Weights of a small mixture-of-experts language model, trained from scratch on English Wikipedia.
Size: 9 layers, width 512, 130M parameters.
Experts: 96 experts in each of 6 layers, 96 SwiGLU neurons an expert, 6 picks a token.
Training: a variant of Muon for the experts, 463M tokens, 7059 steps.
Below are experts of layer 3 (counted from 0) of a mixture-of-experts language model. Rows are named router (the router's row for the expert), down (a neuron's output weights, with its number) and show model dimensions 0-63. Each number is 200 + 40 x the weight over its row's rms, rounded and kept within 0 to 999.
Before each expert's rows: a language model's description of what the expert responds to. This comes from a sample of Wikipedia text that the model never trained on.

# expert 12
Description: Relatives and quantifiers. Relative pronouns and quantity words starting noun phrases, such as who, which, that, several, many, all, two, three.
router,253,192,188,137,195,254,278,180,258,145,241,163,159,203,263,202,214,255,192,236,226,216,232,245,162,190,241,194,185,179,253,200,242,177,135,204,183,261,183,210,231,159,212,181,167,127,195,190,185,224,240,232,172,274,191,218,140,207,198,101,246,229,236,265
down0,144,233,269,173,185,238,198,152,204,238,189,227,134,216,194,163,242,233,217,217,193,162,251,171,192,150,263,209,156,224,236,223,190,175,152,187,169,236,172,170,177,202,257,317,175,200,192,227,139,230,299,274,193,180,174,194,284,87,153,182,139,91,275,234
down1,160,171,229,211,141,149,170,130,172,211,170,250,259,201,91,217,153,242,143,180,239,250,190,190,169,227,224,155,190,147,196,214,254,234,162,197,213,214,193,164,250,184,157,152,189,179,269,263,154,229,240,153,284,240,166,185,199,219,176,232,183,256,138,209
down2,220,200,166,199,198,143,213,195,178,236,207,220,127,130,170,210,223,221,232,175,147,168,171,166,210,255,146,236,180,207,130,222,300,209,180,184,230,191,183,223,186,269,239,162,227,136,111,152,264,207,149,155,193,152,178,283,213,175,175,220,211,186,208,165
down3,206,128,189,152,226,155,127,82,209,177,137,198,168,306,278,178,225,218,231,187,256,207,172,212,192,189,213,186,214,195,221,123,222,219,211,189,213,193,231,257,193,178,205,181,177,299,150,205,254,224,188,151,188,263,177,157,176,197,217,167,180,208,250,203
down4,185,206,202,215,234,157,180,202,222,233,160,239,214,164,182,214,240,207,213,216,224,206,251,222,183,194,192,247,226,198,181,183,223,249,232,147,237,221,260,237,184,206,253,157,212,213,211,226,103,227,227,174,267,260,169,217,134,212,197,203,215,223,186,118
down5,207,254,198,218,259,192,206,186,217,205,140,236,151,208,138,224,233,150,210,194,240,193,142,190,227,220,236,210,247,194,198,133,180,227,235,125,274,151,209,228,144,205,236,206,196,191,201,262,203,184,185,104,183,220,243,193,149,191,307,208,184,177,123,221
down6,229,268,172,138,126,163,193,228,270,228,197,238,210,221,264,196,172,195,249,269,229,191,198,193,142,117,237,303,207,171,153,225,182,194,187,220,149,176,147,150,182,125,236,183,259,273,240,192,210,222,213,216,230,178,188,131,265,135,165,210,122,221,238,154
down7,149,143,184,232,206,217,167,183,197,227,209,239,205,161,221,225,237,187,203,174,218,174,217,209,127,144,170,227,199,246,183,264,202,162,192,177,218,246,209,217,304,214,225,224,141,190,369,244,199,226,225,215,228,176,212,188,228,245,133,157,179,229,140,256
down8,223,203,204,217,197,257,172,132,190,203,211,140,249,241,141,188,212,216,209,152,175,217,149,180,200,149,159,203,277,163,203,201,218,203,215,131,207,132,149,143,179,175,186,182,282,166,176,176,123,172,136,165,194,168,199,244,177,269,204,175,242,165,80,203
down9,151,191,160,225,166,158,215,162,234,174,226,188,108,267,187,208,142,186,170,197,228,212,191,206,235,194,268,168,274,177,246,178,250,159,271,185,131,214,185,146,160,208,187,247,228,191,100,252,240,150,142,164,130,164,211,163,192,115,123,229,219,262,227,221
down10,225,219,164,182,270,212,140,168,203,244,242,221,259,123,273,179,136,158,266,168,216,244,196,154,174,137,275,189,146,178,148,146,240,270,131,200,118,182,262,152,150,218,202,265,210,221,260,164,171,167,158,169,138,190,289,153,186,200,263,189,211,165,139,282
down11,172,260,170,215,137,123,236,240,166,216,287,101,108,208,188,259,218,164,178,185,222,235,215,239,148,200,152,193,148,178,107,267,200,206,166,206,183,234,304,223,154,236,254,174,195,151,217,183,235,159,252,219,219,148,197,323,265,206,142,210,196,243,163,234
down12,199,186,167,190,240,182,191,201,193,209,197,163,261,235,207,193,224,199,159,138,260,202,194,178,201,264,201,193,220,176,224,180,167,193,222,226,214,142,216,177,141,134,249,188,173,228,147,275,274,231,213,144,163,194,237,197,207,241,285,223,203,168,260,206
down13,199,205,231,224,219,160,205,180,213,147,227,190,217,229,230,259,218,209,184,166,191,213,197,262,278,243,190,188,252,128,196,217,224,215,228,128,191,190,196,224,200,217,166,222,175,225,422,192,227,269,191,111,139,221,188,228,298,178,290,206,166,203,176,182
down14,206,237,194,207,225,254,203,164,180,119,151,202,247,219,171,192,153,177,186,115,163,249,200,205,257,195,212,182,131,221,233,171,218,206,171,190,226,177,226,228,172,228,187,200,162,189,331,255,256,185,134,236,197,209,220,183,170,111,251,140,211,228,159,183
down15,213,172,187,176,235,202,122,229,211,156,164,185,156,206,169,201,158,151,219,224,229,172,243,179,208,194,176,186,173,156,264,218,217,207,207,242,171,120,215,241,236,198,211,194,218,163,177,211,186,198,177,188,269,194,234,126,113,183,228,177,225,192,137,218
down16,310,202,241,144,181,220,138,215,212,250,237,209,288,113,189,161,166,209,158,183,205,198,198,231,151,192,260,144,302,136,225,176,186,206,241,182,239,244,189,178,205,183,102,214,258,195,55,169,188,213,220,249,292,237,159,190,143,234,309,232,152,232,223,253
down17,229,134,190,121,128,199,216,194,182,192,171,157,201,245,198,199,224,263,130,275,187,243,218,179,225,204,200,266,201,240,194,216,215,195,240,209,166,247,192,207,236,207,229,234,183,166,131,156,164,173,193,260,161,211,226,246,185,169,113,123,218,252,209,107
down18,222,140,188,227,150,189,212,156,157,137,246,170,226,188,174,244,193,200,167,209,241,249,221,239,129,204,196,175,193,242,201,129,159,133,134,202,273,184,115,277,189,208,217,158,132,232,244,216,154,238,192,140,182,196,247,248,275,173,172,203,262,194,220,192
down19,187,176,235,138,195,169,192,295,244,182,162,287,198,176,194,148,219,229,168,272,198,137,175,224,149,186,180,207,288,222,162,169,174,211,154,176,218,187,199,228,184,185,169,183,155,269,277,148,142,126,197,154,212,179,261,75,298,162,211,201,219,185,112,152
down20,192,166,189,150,209,138,241,246,191,169,161,252,202,250,211,219,240,241,186,181,184,191,230,209,215,178,169,235,246,179,200,204,191,159,184,161,233,200,226,181,183,246,213,250,259,169,350,218,164,178,263,197,234,164,231,201,251,174,144,207,138,241,177,132
down21,196,137,194,195,182,199,227,220,166,205,226,165,139,215,149,209,173,286,205,243,246,193,195,258,201,283,232,153,236,183,254,263,188,147,182,215,246,176,198,177,196,190,200,252,233,195,293,120,220,144,196,211,187,202,192,218,327,175,242,235,222,282,218,268
down22,230,220,247,176,197,169,155,134,247,199,168,216,132,145,221,169,144,211,209,263,228,172,286,212,191,280,185,174,212,202,254,215,145,212,210,162,187,249,214,260,230,208,201,163,157,209,183,280,207,192,272,188,169,200,194,215,243,190,210,272,245,181,219,189
down23,146,213,182,166,194,169,179,127,165,149,163,232,216,266,245,207,239,255,197,162,252,201,138,144,242,255,201,218,219,160,180,190,210,148,215,179,292,246,195,209,213,146,146,160,206,225,227,152,276,189,206,213,234,198,206,196,116,249,162,168,272,207,245,216
down24,218,141,177,186,151,223,256,210,233,178,202,233,206,174,177,160,195,231,160,234,180,205,297,226,226,230,222,178,184,158,214,176,247,164,212,173,81,238,228,167,142,235,154,172,137,271,339,237,230,209,160,147,202,281,235,156,293,286,209,243,178,160,203,235
down25,82,219,216,208,193,207,156,240,198,272,173,141,203,210,205,194,153,243,217,259,156,191,175,143,187,207,230,160,233,253,176,259,148,208,215,176,206,187,163,269,222,171,232,171,200,191,104,148,133,172,138,263,219,215,210,247,122,193,236,223,239,205,234,135
down26,191,223,183,202,226,200,167,235,239,257,210,184,221,178,148,188,222,232,212,182,158,232,127,250,176,165,181,171,186,162,153,194,175,196,164,196,209,145,194,187,160,256,130,157,120,178,143,167,181,239,109,186,175,272,191,191,221,148,213,202,166,220,165,189
down27,161,220,230,154,215,341,153,172,191,253,164,228,209,194,239,197,258,204,220,250,186,202,158,240,244,221,183,266,153,236,228,276,190,214,261,112,243,160,181,245,162,262,177,177,188,217,250,178,210,194,210,258,229,167,207,159,139,160,226,248,290,194,143,161
down28,223,174,216,182,175,193,188,273,192,186,185,140,122,187,190,184,152,156,226,219,228,166,203,171,246,235,162,204,200,177,168,294,175,175,215,129,237,169,130,192,197,211,205,258,238,251,166,164,266,174,158,153,209,222,183,120,239,195,210,218,117,168,239,217
down29,199,126,133,263,214,221,153,216,165,183,162,167,155,219,231,152,168,260,233,151,224,215,142,249,222,170,171,243,302,174,276,248,168,203,155,214,248,191,193,200,245,239,179,200,243,244,207,232,186,166,159,288,139,175,160,222,177,213,184,196,245,209,193,164
down30,175,141,156,229,233,178,225,215,180,178,181,177,181,215,226,180,244,266,215,144,178,251,184,134,214,253,127,284,245,149,162,194,128,188,195,198,173,251,150,250,161,212,201,116,244,196,210,117,167,161,170,172,210,219,219,227,264,229,170,115,241,195,219,217
down31,166,231,235,171,178,268,208,133,230,205,192,190,210,176,169,181,218,216,242,160,205,165,104,189,218,202,164,175,143,252,261,183,144,209,198,136,195,174,215,143,253,189,215,177,191,194,35,144,210,171,164,194,217,156,162,255,133,239,226,138,224,202,239,170
down32,229,189,300,165,166,279,206,190,168,258,218,217,223,188,190,174,237,148,225,175,298,243,184,222,215,207,189,171,235,164,220,199,190,254,201,195,233,205,195,229,161,223,122,184,227,235,177,215,111,201,230,217,157,170,235,231,177,196,271,209,241,267,153,170
down33,228,147,220,167,202,252,183,198,167,185,180,289,183,218,182,258,171,234,209,165,178,203,178,264,177,196,148,174,190,246,284,164,181,252,160,183,255,206,219,218,219,145,212,198,151,188,290,168,169,140,240,182,158,161,207,187,303,207,260,186,279,225,162,181
down34,259,260,202,172,155,179,271,153,212,174,245,171,203,228,192,181,187,142,214,191,187,201,203,202,163,172,204,246,168,196,253,166,255,175,203,273,197,190,244,203,158,163,132,228,136,151,172,248,132,183,151,125,278,203,160,234,188,257,196,101,134,258,253,191

# expert 46
Description: Time phrases, coordinates. That or time after at in phrases like at that time, plus coordinate symbols for minutes and seconds, and within, throughout.
router,302,294,244,143,216,227,200,178,222,168,206,208,304,222,182,231,240,198,203,215,256,230,209,204,197,243,214,229,204,252,186,143,193,186,107,155,159,268,224,237,217,191,181,194,194,142,267,225,199,181,258,211,201,199,154,221,217,200,213,216,194,193,201,255
down0,148,162,211,153,217,218,188,179,167,233,203,259,172,185,217,203,242,185,214,258,135,198,201,197,246,215,237,224,182,243,223,192,162,245,223,193,225,263,238,166,225,220,232,240,189,168,241,210,172,200,237,255,186,203,155,221,289,144,161,171,142,189,177,238
down1,134,272,248,184,147,200,186,126,250,173,163,194,216,228,240,240,197,202,178,179,234,184,244,168,250,222,196,178,153,144,194,216,176,149,177,244,204,135,183,128,187,168,170,204,197,168,233,278,255,246,170,180,179,206,216,210,197,200,231,231,177,259,208,266
down2,252,238,178,222,179,173,221,193,193,271,193,142,167,186,252,192,231,217,176,174,167,208,172,140,189,215,192,266,167,301,126,169,222,235,219,212,225,189,183,183,196,221,241,189,201,165,206,191,218,247,191,240,250,170,112,259,270,156,306,235,162,179,179,180
down3,214,191,189,213,240,198,125,202,256,157,237,226,208,244,242,98,239,142,196,197,181,180,135,232,249,159,217,189,219,156,235,144,223,202,200,197,246,199,210,169,204,190,187,207,177,188,189,258,178,152,179,150,204,218,157,84,183,149,187,190,176,166,234,149
down4,191,196,190,237,277,169,185,196,265,254,195,210,155,156,197,132,256,140,201,176,275,118,215,247,242,154,190,199,190,228,245,162,210,143,273,182,211,194,214,218,151,159,240,247,218,251,227,150,230,144,214,210,277,293,187,208,219,210,268,152,213,164,208,175
down5,207,252,222,173,125,276,177,153,232,238,152,134,91,235,184,149,261,151,142,225,237,170,143,162,197,183,224,191,183,201,177,252,188,212,256,221,138,201,226,293,233,178,195,199,195,199,169,232,191,179,188,63,229,249,246,142,150,210,247,261,238,201,183,188
down6,149,222,257,160,270,190,212,194,296,210,233,225,155,231,291,195,225,158,225,143,170,160,151,177,188,227,175,165,173,202,200,214,195,224,147,204,151,161,174,133,199,116,201,232,249,229,287,159,207,219,233,168,223,182,202,148,262,115,193,198,107,225,201,137
down7,124,207,159,212,181,216,239,224,227,209,197,141,238,226,255,221,155,152,157,229,212,194,160,251,145,151,208,163,279,255,241,242,221,206,184,162,247,194,148,202,197,213,212,276,192,196,382,235,199,163,330,180,158,190,131,235,201,175,188,229,185,197,177,150
down8,208,210,266,228,165,199,297,163,174,177,213,205,275,264,200,163,211,212,237,167,171,228,120,235,139,227,162,269,263,176,134,209,235,236,253,124,221,207,140,227,278,200,180,88,171,225,224,184,156,166,242,80,199,198,156,199,197,179,238,234,215,159,155,261
down9,192,217,201,207,266,206,178,198,210,133,277,152,232,240,208,187,167,275,172,180,247,195,198,274,189,150,217,235,258,186,238,209,279,178,244,269,201,221,150,219,150,194,179,220,169,244,161,176,289,173,126,184,194,185,293,269,216,189,208,277,248,146,264,258
down10,236,184,194,179,175,159,176,235,154,205,172,194,206,198,220,185,186,203,230,159,215,202,240,173,258,172,210,243,192,216,204,164,217,210,219,239,129,128,179,227,160,205,175,218,210,231,295,223,116,220,184,160,198,171,151,166,203,169,188,185,255,212,81,249
down11,186,191,210,251,176,186,238,198,176,235,263,215,191,253,273,221,196,186,185,258,226,176,224,265,89,238,221,136,148,184,160,202,234,183,152,176,185,178,192,169,195,231,195,179,251,150,144,144,221,191,272,168,206,151,96,251,245,218,194,196,260,226,152,132
down12,170,197,186,210,281,150,147,213,131,259,191,218,225,296,182,195,231,239,178,175,215,123,290,229,187,179,259,195,187,206,259,217,163,211,255,219,210,201,220,154,116,174,220,169,179,196,62,181,209,245,215,238,178,232,236,201,170,197,226,203,182,147,145,200
down13,169,189,184,100,244,206,204,229,212,188,244,190,216,230,186,301,201,205,195,129,219,214,163,206,250,182,179,226,238,180,167,197,195,211,146,141,206,216,208,227,209,228,205,178,215,189,424,171,208,228,148,145,240,271,209,197,273,258,223,186,212,229,159,235
down14,207,204,179,226,207,222,216,239,143,130,193,238,223,248,195,213,203,288,286,199,176,211,200,242,252,263,236,276,206,173,233,233,151,127,278,225,276,204,263,227,179,230,243,222,153,205,251,186,170,214,168,212,215,201,173,156,210,224,283,189,156,226,150,175
down15,176,162,203,186,142,215,108,272,241,166,252,157,151,245,271,145,213,170,288,154,133,145,101,200,235,181,210,164,196,208,278,184,222,171,228,191,205,156,146,195,226,156,224,220,176,252,184,289,235,182,210,163,231,241,205,188,182,185,159,194,170,183,200,202
down16,231,162,215,130,209,194,200,142,163,235,279,249,282,149,166,206,200,134,162,208,252,167,200,144,156,188,143,169,250,144,188,181,189,190,150,156,211,227,172,237,285,170,178,188,203,222,58,170,253,229,159,253,233,157,172,215,178,244,236,299,111,183,234,257
down17,259,155,201,145,191,199,133,199,185,145,119,178,218,242,227,181,193,293,145,234,191,160,204,134,233,246,146,292,236,178,195,198,260,237,207,248,149,266,210,218,186,198,216,229,219,183,134,138,192,234,157,148,270,222,259,276,198,214,188,119,274,232,201,219
down18,201,175,211,207,178,220,213,91,147,194,242,153,170,249,154,248,183,187,197,246,184,240,190,202,160,143,159,212,146,168,187,217,126,190,182,174,191,203,151,301,207,230,185,227,213,200,192,201,202,188,242,275,186,201,218,234,329,187,180,233,200,212,172,207
down19,147,129,244,110,214,189,210,163,140,211,153,195,219,165,173,234,179,255,192,205,137,178,130,249,268,194,195,209,243,185,195,174,190,171,171,130,220,198,250,186,181,232,159,334,132,172,274,257,174,222,161,105,164,155,213,177,310,207,161,186,163,163,184,230
down20,224,209,251,254,200,187,186,202,226,184,234,202,226,219,232,214,209,176,160,258,202,220,218,185,201,159,199,199,219,260,167,176,204,176,166,159,211,219,175,165,158,283,262,207,216,189,370,190,175,139,231,178,211,142,210,271,241,183,183,177,133,234,211,179
down21,204,217,201,150,238,222,190,203,167,255,214,169,164,231,160,162,125,251,179,245,172,128,228,287,221,205,262,184,159,192,268,232,167,84,150,254,223,232,167,198,233,164,248,234,236,116,261,222,216,159,234,211,206,127,200,230,318,176,215,230,202,246,278,172
down22,189,269,283,201,210,216,233,148,235,258,210,175,209,177,206,176,211,216,243,213,260,200,205,229,152,178,244,193,190,199,194,224,145,213,149,212,248,282,303,215,213,263,192,151,175,225,47,131,152,249,193,194,232,206,184,147,223,208,209,146,324,225,253,195
down23,160,212,111,144,212,200,148,159,168,217,264,245,316,204,222,197,235,210,197,185,211,194,149,184,222,178,147,214,244,176,243,207,247,207,93,193,267,230,219,239,147,190,246,251,207,231,323,150,221,144,198,179,263,201,188,212,230,219,287,135,171,242,218,182
down24,260,179,205,222,208,181,223,150,220,241,209,297,241,177,245,194,196,206,178,184,165,264,217,193,170,169,181,231,209,200,208,202,186,264,224,209,191,247,164,144,171,169,151,198,148,143,279,200,266,175,130,196,206,224,288,183,211,173,222,208,241,188,149,195
down25,148,109,223,232,173,128,230,146,218,221,139,145,260,217,242,206,199,247,168,192,220,226,243,209,234,270,185,153,149,192,245,290,228,151,212,281,149,239,246,207,232,138,127,141,264,220,128,230,196,225,143,172,194,243,276,287,175,193,167,234,191,193,241,143
down26,192,232,236,125,154,191,191,216,248,205,147,261,176,224,147,161,207,176,197,241,186,201,186,218,172,227,227,260,173,214,147,197,159,209,163,212,180,196,195,199,155,207,135,213,185,234,180,161,210,175,141,170,128,231,224,190,189,122,193,224,208,206,193,198
down27,208,229,190,152,235,333,226,138,201,251,256,169,222,187,181,253,277,213,189,158,244,232,187,258,142,217,195,194,178,192,180,240,139,175,233,219,213,222,158,226,184,262,197,169,175,184,257,227,258,220,153,169,291,232,206,235,167,163,239,253,194,248,255,207
down28,149,200,209,266,203,236,194,213,241,188,161,132,167,254,277,110,158,224,238,228,219,304,192,231,233,212,212,120,178,190,210,283,164,131,234,151,198,212,254,159,230,187,138,222,188,143,135,201,185,210,180,138,108,170,182,200,203,179,194,201,215,166,294,237
down29,213,221,208,189,181,208,194,189,247,212,159,204,140,185,190,149,181,248,223,178,196,201,188,214,195,257,183,194,193,203,231,232,191,248,118,232,181,142,246,222,176,253,173,255,226,241,230,227,208,121,217,220,150,195,178,142,174,155,175,143,239,182,202,233
down30,227,214,164,267,181,207,247,164,171,141,116,252,193,180,225,189,183,206,150,164,179,302,203,200,183,168,224,204,196,200,170,141,172,147,187,187,187,203,196,244,127,143,183,196,261,216,217,176,227,192,136,121,214,198,208,171,144,177,234,229,215,215,138,303
down31,150,204,229,165,198,204,270,194,267,203,270,190,189,134,196,225,221,178,140,152,204,133,198,236,167,231,192,125,236,249,233,210,208,214,120,207,217,193,214,173,241,135,222,215,114,205,60,246,216,222,212,160,238,226,117,193,195,167,172,200,190,191,236,159
down32,157,178,246,172,140,275,189,196,147,225,152,247,210,152,153,216,269,113,164,236,170,258,157,215,188,191,220,201,162,112,186,178,194,205,186,229,214,162,232,171,202,216,188,135,259,254,275,184,163,219,245,265,129,230,284,225,266,211,103,188,209,241,179,218
down33,185,222,159,176,131,211,165,174,192,191,182,249,237,195,231,149,178,177,190,196,184,208,207,229,169,191,215,159,181,220,188,167,206,247,182,232,239,148,205,207,202,168,148,207,151,266,256,166,212,109,201,188,168,159,191,283,259,222,223,242,229,207,193,159
down34,247,266,195,174,213,177,175,198,216,144,233,201,191,299,189,244,128,111,168,215,154,221,197,233,159,260,196,167,205,232,256,163,223,153,194,193,252,212,213,205,196,199,210,184,172,119,132,213,175,239,174,188,184,205,195,216,181,255,233,148,154,189,227,175

# expert 36
Description: Years and date numbers. Year prefixes and date digits such as 198, 201, 16th, day numbers after month names, in dates and birth spans.
router,262,151,150,166,245,259,240,161,222,160,200,248,144,207,126,240,186,277,184,198,139,222,180,201,184,229,205,193,167,241,199,225,137,182,190,230,142,148,175,149,188,141,230,156,121,226,240,135,226,158,182,224,200,216,211,244,251,198,184,191,250,255,138,234
down0,121,218,246,183,237,247,171,214,146,196,193,215,175,175,146,200,146,168,223,212,82,248,203,218,223,177,208,165,214,240,248,223,197,148,201,168,161,235,241,115,187,233,253,250,132,223,173,222,146,204,302,220,181,148,205,153,251,162,203,167,151,205,259,222
down1,179,187,249,236,232,233,133,181,142,198,197,131,178,186,191,256,162,173,108,174,229,211,177,236,179,175,197,153,169,187,152,256,214,182,164,214,254,233,254,193,178,207,245,142,222,275,279,201,240,209,234,232,237,184,199,242,159,206,176,220,248,199,166,171
down2,258,135,165,227,192,157,256,204,243,182,248,169,185,200,198,244,191,294,129,192,208,215,162,176,246,221,249,259,151,172,141,234,254,189,191,229,201,126,148,154,215,251,193,199,269,182,52,135,222,191,223,190,184,158,175,245,203,192,209,173,189,187,202,215
down3,177,174,244,151,233,168,156,165,172,203,268,229,204,239,257,168,256,164,200,165,219,172,218,224,255,193,138,197,267,163,220,187,278,207,191,220,245,160,126,241,233,172,182,206,216,143,223,288,185,127,216,189,187,197,199,145,224,170,174,130,197,176,249,193
down4,205,152,149,235,217,214,202,134,245,192,165,224,175,168,168,108,205,209,243,187,194,167,272,221,161,178,194,230,276,223,193,232,212,229,150,152,186,275,212,164,169,184,221,170,239,264,275,259,189,247,202,213,235,220,188,118,151,154,221,177,203,133,193,204
down5,202,279,234,184,130,212,190,179,187,224,167,244,142,147,184,173,259,146,227,215,163,204,169,188,301,197,217,197,207,156,247,162,196,257,249,214,232,139,176,253,175,196,208,224,204,167,153,189,206,194,254,78,183,177,194,196,113,194,181,257,172,230,185,243
down6,231,235,214,146,175,231,175,121,208,210,177,298,186,262,244,182,267,216,244,214,189,156,247,200,186,239,241,171,191,122,133,240,259,204,115,226,141,148,246,194,198,198,263,131,192,240,321,190,237,249,193,215,184,223,170,160,224,114,221,204,232,160,257,200
down7,170,189,141,232,179,230,201,201,204,191,283,201,201,226,235,233,184,181,235,265,208,206,214,225,223,194,200,173,274,211,211,242,258,192,231,251,160,222,136,179,216,195,174,275,183,273,380,227,209,165,250,194,137,182,201,186,170,141,175,155,214,174,158,162
down8,276,176,225,157,128,291,179,179,226,198,246,208,184,215,217,160,233,194,162,177,227,211,133,218,169,175,244,254,219,223,194,271,272,184,230,195,254,149,200,185,225,166,243,161,244,225,278,187,143,186,189,148,248,192,251,183,154,242,159,190,231,156,213,128
down9,218,169,168,201,255,179,149,193,218,149,217,256,193,225,160,169,168,290,195,198,263,184,192,164,193,191,211,206,225,167,178,237,279,70,159,167,189,180,209,186,188,199,193,160,140,177,179,158,209,175,141,231,189,191,203,214,228,153,169,220,290,182,200,240
down10,228,213,300,202,214,158,223,220,167,254,239,236,204,130,161,177,198,180,208,77,174,218,243,171,252,204,272,157,229,204,162,185,241,305,199,173,211,226,288,189,207,171,184,205,169,177,291,168,101,194,229,160,183,252,226,146,213,235,151,233,177,231,151,273
down11,222,194,220,220,177,152,247,243,212,189,255,224,212,180,215,226,256,241,205,254,210,217,198,207,188,190,186,215,232,173,136,197,201,199,191,219,144,164,201,154,194,248,242,193,206,193,206,124,253,166,228,145,235,214,190,272,253,262,227,168,168,224,182,189
down12,197,195,176,212,239,190,245,205,173,255,169,214,234,229,236,161,193,221,289,216,249,245,225,244,220,232,215,156,225,138,251,244,188,207,176,222,200,237,265,201,143,205,179,243,165,195,117,258,307,253,187,168,169,168,177,173,132,128,198,231,176,153,219,217
down13,96,210,252,231,167,133,214,221,212,227,221,139,223,178,245,240,195,173,163,115,213,188,171,198,296,218,208,147,232,227,206,168,210,267,224,185,203,222,226,182,217,215,205,207,211,207,444,241,145,245,186,137,165,200,227,174,205,191,197,184,175,221,149,205
down14,233,242,173,213,226,272,206,222,135,124,181,177,153,247,187,187,178,241,240,152,175,233,232,247,231,241,190,218,175,167,200,209,222,211,190,220,208,229,209,154,164,183,215,60,223,174,342,206,208,159,198,192,216,245,187,176,245,155,256,173,255,210,196,218
down15,122,182,162,226,257,188,124,178,249,213,282,251,206,255,199,173,186,182,261,206,146,163,173,153,200,206,179,200,254,187,282,198,291,218,99,209,211,253,181,250,201,163,210,177,160,147,186,172,115,119,166,182,241,240,238,171,186,169,199,234,196,121,236,192
down16,256,175,198,172,229,153,120,220,220,175,256,174,250,40,218,232,225,235,129,192,185,196,187,247,192,220,189,237,279,214,254,168,192,187,195,167,153,159,119,220,180,203,194,204,178,84,69,190,253,250,145,235,148,187,212,237,229,284,285,190,212,179,269,308
down17,204,225,266,226,162,248,141,272,156,127,107,303,242,199,227,166,175,253,243,244,199,268,230,206,168,210,246,215,178,169,182,203,209,153,275,296,191,245,231,282,213,247,208,250,211,156,61,171,177,155,185,211,221,171,313,213,174,188,221,209,231,164,104,134
down18,177,193,202,221,211,182,178,169,211,183,257,155,186,162,214,145,208,145,151,291,176,261,166,162,172,113,197,134,195,192,197,232,186,235,83,227,152,194,140,247,131,183,128,175,168,192,136,163,216,189,168,179,184,245,171,201,221,250,215,156,234,169,168,261
down19,224,196,242,169,215,133,253,262,208,230,161,255,190,126,205,205,217,184,246,151,158,210,165,214,183,237,183,169,243,191,121,144,113,187,265,188,244,261,222,216,220,219,187,210,187,272,246,163,146,177,199,145,214,187,288,148,232,276,204,243,280,163,199,240
down20,134,307,238,169,149,179,185,260,218,238,247,232,229,260,241,214,216,191,197,137,210,211,299,177,188,164,157,219,248,196,176,173,213,239,283,160,234,246,151,173,239,201,183,197,180,180,289,187,159,130,248,240,271,227,224,229,200,161,144,161,176,258,208,171
down21,199,142,139,189,195,166,221,251,235,208,215,177,233,218,244,147,220,293,183,156,211,146,195,300,203,244,203,194,213,246,285,259,132,264,163,202,191,144,197,227,186,200,176,230,290,247,274,224,227,229,111,183,130,206,245,234,250,170,220,231,194,200,249,201
down22,238,191,251,203,226,108,206,198,146,282,216,151,187,186,123,158,170,229,237,260,191,206,233,261,178,249,188,194,189,212,196,198,117,205,149,214,156,200,214,227,234,178,244,212,174,242,90,195,127,208,254,220,228,189,143,272,205,201,197,259,233,240,201,168
down23,206,180,166,204,238,221,259,157,216,201,215,194,261,148,285,200,202,273,167,135,227,192,219,172,205,221,229,149,218,203,245,160,167,230,199,154,262,184,159,234,192,198,192,147,184,264,285,135,263,196,227,186,188,179,262,184,104,211,154,188,227,185,273,269
down24,200,250,286,221,153,211,232,187,212,224,198,227,191,254,199,159,271,173,184,207,208,175,247,208,227,208,249,188,203,182,167,219,199,206,226,194,183,227,180,196,174,243,125,212,154,151,286,212,255,166,218,202,228,249,231,166,246,209,204,238,100,169,163,225
down25,262,200,203,228,215,147,272,137,190,190,228,169,273,192,204,231,210,233,202,175,219,202,206,191,251,217,248,199,211,196,184,268,180,176,108,252,129,280,232,177,224,220,238,169,174,196,213,146,144,212,186,266,244,193,278,233,208,237,206,217,186,216,191,137
down26,223,243,232,217,164,249,212,255,230,214,183,170,246,244,217,189,223,190,194,229,180,185,172,272,191,199,195,144,184,192,193,197,177,271,106,175,167,171,214,149,153,258,184,195,162,174,108,242,199,195,155,238,148,265,173,212,192,162,215,155,220,121,239,223
down27,189,182,253,172,254,305,166,190,209,240,185,225,247,205,242,205,257,209,172,171,194,206,246,223,195,140,167,212,197,153,250,243,133,130,224,170,197,270,236,240,194,140,179,243,219,221,266,236,167,207,206,204,190,243,226,209,139,205,262,251,203,151,189,190
down28,210,183,236,225,101,214,207,233,180,197,144,182,157,253,111,237,213,217,202,202,255,206,190,219,198,208,192,185,252,164,192,240,160,165,236,126,268,201,196,162,205,179,173,194,221,204,179,198,234,160,153,201,170,269,216,220,190,231,181,237,208,187,218,224
down29,202,221,192,220,118,145,121,225,175,164,185,173,139,251,223,273,256,269,190,172,179,192,226,219,246,245,233,181,173,145,207,221,201,284,200,190,194,167,234,244,242,193,153,196,188,241,264,163,164,135,125,192,170,197,197,160,163,184,174,161,238,170,134,275
down30,186,79,184,203,273,199,190,233,127,208,168,168,160,128,304,195,192,188,115,218,205,214,220,222,236,276,180,224,188,204,181,154,172,165,142,178,212,219,152,316,158,219,254,145,182,114,241,171,249,195,194,219,211,172,204,245,132,217,236,205,197,181,234,244
down31,221,237,172,166,173,234,249,134,182,217,160,121,186,96,180,200,193,165,170,156,152,202,161,207,206,264,235,188,215,232,254,190,254,243,227,215,229,210,227,182,212,203,202,222,177,165,142,240,178,206,161,241,218,231,179,162,223,185,207,175,151,196,254,145
down32,207,199,150,269,183,290,180,227,189,179,191,237,268,241,237,205,266,199,201,267,284,121,193,263,201,161,173,250,188,225,180,217,141,281,172,202,248,212,243,139,160,118,191,193,274,215,235,205,140,220,238,207,214,215,259,209,233,246,224,108,163,207,204,150
down33,189,192,176,238,185,228,153,207,179,223,264,192,270,99,237,187,198,197,191,176,194,224,222,221,130,186,145,213,139,231,184,158,182,190,177,184,171,228,198,231,87,224,241,213,166,215,266,138,255,126,255,155,256,213,248,197,244,178,216,202,219,212,241,184
down34,242,166,231,167,175,227,196,228,253,156,172,249,273,191,258,193,166,148,149,247,134,228,167,228,148,219,310,125,216,215,196,161,183,224,165,180,172,267,221,171,196,179,165,184,172,118,118,186,229,196,178,148,200,184,111,193,222,221,242,139,117,188,230,226